config.toml
d_model = 384
n_experts = 48
d_shared_expert = 0
activation = "swiglu"
moe_layers = [1, 2, 3, 4, 5, 6, 7, 8]
normalize_top_k = false
routed_scale = 4.9
balance_bias = false
vocab_size = 4330
norm_eps = 1e-05
optimizer = "adamw"
beta1 = 0.9
beta2 = 0.99
seq_len = 1024
dataset = "wikipedia_en"
Below are experts of layer 4 (counted from 0) of a mixture-of-experts language model. Rows are named router (the router's row for the expert), gate (a neuron's input weights, with its number), up (a neuron's input weights, with its number) and show model dimensions 0-47. Each number is 128 + 24 x the weight over its row's rms, rounded and kept within 0 to 255. Numbers have three digits each.
After each expert's rows: "gets" lists some tokens that make up at least twice as much of what it gets as of all text. This comes from a sample of Wikipedia text that the model never trained on. Tokens count by the router's weight.

# expert 35
router:124158112083146084133152147134140158130162181111093106135166120136127147125102127089131117153117138149138124144137147099112173100119136179113150
gate0:144124131143122139112076089105112136114127142103054101121113133152151122106123150174158132124170094151137136146132127137119117124127117120140145
up0:164153134091108095171152099140139112134086113123134167140129115199109087105122093111108105110123127144123116133129124136115147140119121138114146
gets: "a", "u", "z", "i", "o", "ag"

# expert 37
router:150122180156120137129175127136168094123093153140093127154174101176155145107123100167148145157089147160116107156105143131113101101144121118146085
gate0:129160111123116124086113136146156144124148134176158139140130144119127125119117098113117113123145135164083097125142110104075110144110139138136145
up0:104144131126096141118109129159178108160122154099157146113167177156122141105132089130110142159150089118133158167141159148108139116092117106154110
gets: "by ", "was ", "after ", "but ", "when ", "before "

# expert 19
router:152130142131158180109138122144111130149110148136157139131132080110151120146087114117130129131161133098096150139162081144151138168143081094118134
gate0:145090122117127087126115122132124142175110154119132119150152141111135135098103101142104168128141139142135135139127172126143145091134075165187146
up0:106199132140146163124181149129099136102089106140127133141125152139080152173103110137108099128132109101088103083112163138125117169105112126084139
gets: "of ", "a ", "his ", " ", "10", "also "

# expert 25
router:138103126098101126144148107158129177146152146094155116137112158178145143126109127153073069128135110134131113131136134145086109091108103163140135
gate0:144093122108090155110143106141135133140090125133130179099167176162080095134116098119125118125115137110156114125131136150099113132136106090145120
up0:156112142144090145096171082115161158091111152168151160117125178150146080156093106138100136132126121137114124117121098116110119140111100099137123
gets: "L", "–", "us", "de ", "- ", "as"

# expert 40
router:123160146117139147128115135099129111127126166118146141130112092131158131137112164145123093125118117096137140122145116109146141166152116104100156
gate6:112120167105130088139113142143165143147191136096105168150097153130156090099137123175108108122170141181090094126133154141145136115147166140105110
up6:086125152120167154117065121153139127086131148145121116157084148116146155152116124101137134117113114169131160126126114150159143138119173105114138
gets: "1 ", "0 ", "2 ", "3 ", "4 ", "5 "

# expert 32
router:149159147135147176130118124097059110156134159139138126146131085133157122124140133116114093122143152126129167138136097130142114178167158128121182
gate0:083105118140114128109121149167142161120174121144128151149144139169146109129136151129106165133126137135121131113111165170157156104099113130135148
up0:163122162109131121129125103125160114112077103091153119127126123134106173109140133134117166141112107120155144147168101117115127116103107100130150
gets: "| ", "; ", "$", "sugg", "Su", "elec"

# expert 17
router:090191114143117143101182138160113108078063127134131124130132141101137090146110104157077142102130155127088143113140131117145118116167101118167129
gate0:123105086143087164141122087166123139157126152080119092153114147101151108136097159140153115151111067167157141125144174161128135112120145093137148
up0:129072120137116124150091125106100115160103124132080142128066146127167151142114150129147160149125121125103133122151091143106140156099148108134154
gets: "| ", "s ", ") ", "his ", "; ", "' "

# expert 42
router:159137116117131095127132071155095117129151161127126115098125125156165138135146083115132116148121177122087125133138119163096133108136174121111083
gate6:110160107134136152161152126117097195137105124100124139088125131144119120128114185104123138152135080132141127053079118131171106121136063162115135
up6:113121151103148156154114132136132128099152135096130161163116128104124142167154135090107145128131136113122114156125103091126126159111159163174152
gets: "6", "8", "200", "3", "9", "1"

# expert 31
router:139129136130107134150139141108129124166180154120143126123120109083113110125108167117172154127164108131110122132131108126153145097135153134136107
gate0:149096126137083091145124082134137178123130078100091061155132134128153149120136131111131154087150117141138104173115146149114130102146099146162125
up0:158130162174103147110127176144131098160154140152172138110142132102118099132134119167106114165143124137098089094095116128141104088120132124105099
gets: "as ", "that ", "on ", "ed ", "ing ", "es "

# expert 16
router:097098146126140087143122175120142093113128103103095128126090121127153125120149144140145216112112145136143120123127110150101146115135156123144145
gate0:082145091116152091123131061072115107120076150089136142101116132128117116144134124139101106163126159096120145189109103149139129110143115152150133
up0:127129155103136105153133108134119124144128130121151104094191117161139110094117110091131117090110119135144121111153110128175145174150133136127123
gets: "s", "t", "d", "th", "an", "om"

# expert 8
router:159131132133151121174139120155100105131133167114103131098105154134119178134112132167150141163089126114154190145119120123113139115116166141108123
gate0:107160147151096110136120115133093187118189120124113088127127126164124099119140087087123167155157090137140081085151087173120089130119176113170137
up0:134152194178137176108113146130151116114094128113129156111070126124140138123124133113096136084147094108126162122071139144118091106128136137129112
gets: "in ", "S", "for ", "F", "with ", "In "

# expert 21
router:138143171110153168115155119127083099137116143132122145142132077111140107157116107126118084132137137121107136127142109116153144155156137107121139
gate0:124168169157158148130117118121150113123118147137123134158082137129147130129107109101153173099108131119132150101119108126117137121111111115120105
up0:125122088115120149143127108175117125137142094109120086080160111103119148146138170131134099157142138114106122172136146148156124133129126151123165
gets: "|", "A ", "\" ", " ", "C ", "I "

# expert 33
router:129137137133151107146109107121113121121119141123134147132151093112074125109092115115140118141148106176158159146138160118130102137179111076119109
gate0:140107098140124106115142148096123107153120132156107130104048123130148159146131109097117145113133106141101140131091123126121125151101092113137091
up0:140107150131088131110093132095118138146136099101125063122136096129122153114114180087135108160140135137128114136135135155154168107205109111072129
gets: "\n\n", "==", "===", "== ", "=== ", "===="

# expert 3
router:130150124149135109127126137131112142114152106111128141100145143157110146155085113144138098121160099124107049140110174130120108039142137138138111
gate0:081125139140131096169108159091136121114150092231153143100102136162124136165099115123148098111092136167145143090133129134133126106089118134132114
up0:116125109180112143114127133087112169127151111123159164098148115131131102109137113098150112107174145137121130141139126101137087129118127136183119
gets: "and ", "is ", "o ", "a ", "e ", "ia "

# expert 41
router:141164135126158177133123113096114106161122166137154144128123095129158118152112146132105090129140134109111165148149093142167122160171147104099152
gate6:134103146127122161172124139133111104132117168105117103129142122148101128145136091132130153106110112145183142119142123114111167160088080125158121
up6:093137123119113115112087121133150164115135127137162138111151134100143143145127131119108112152148158127068092148110135135110097136136161117154147
gets: ")", "the ", " ", "c", "United ", "6"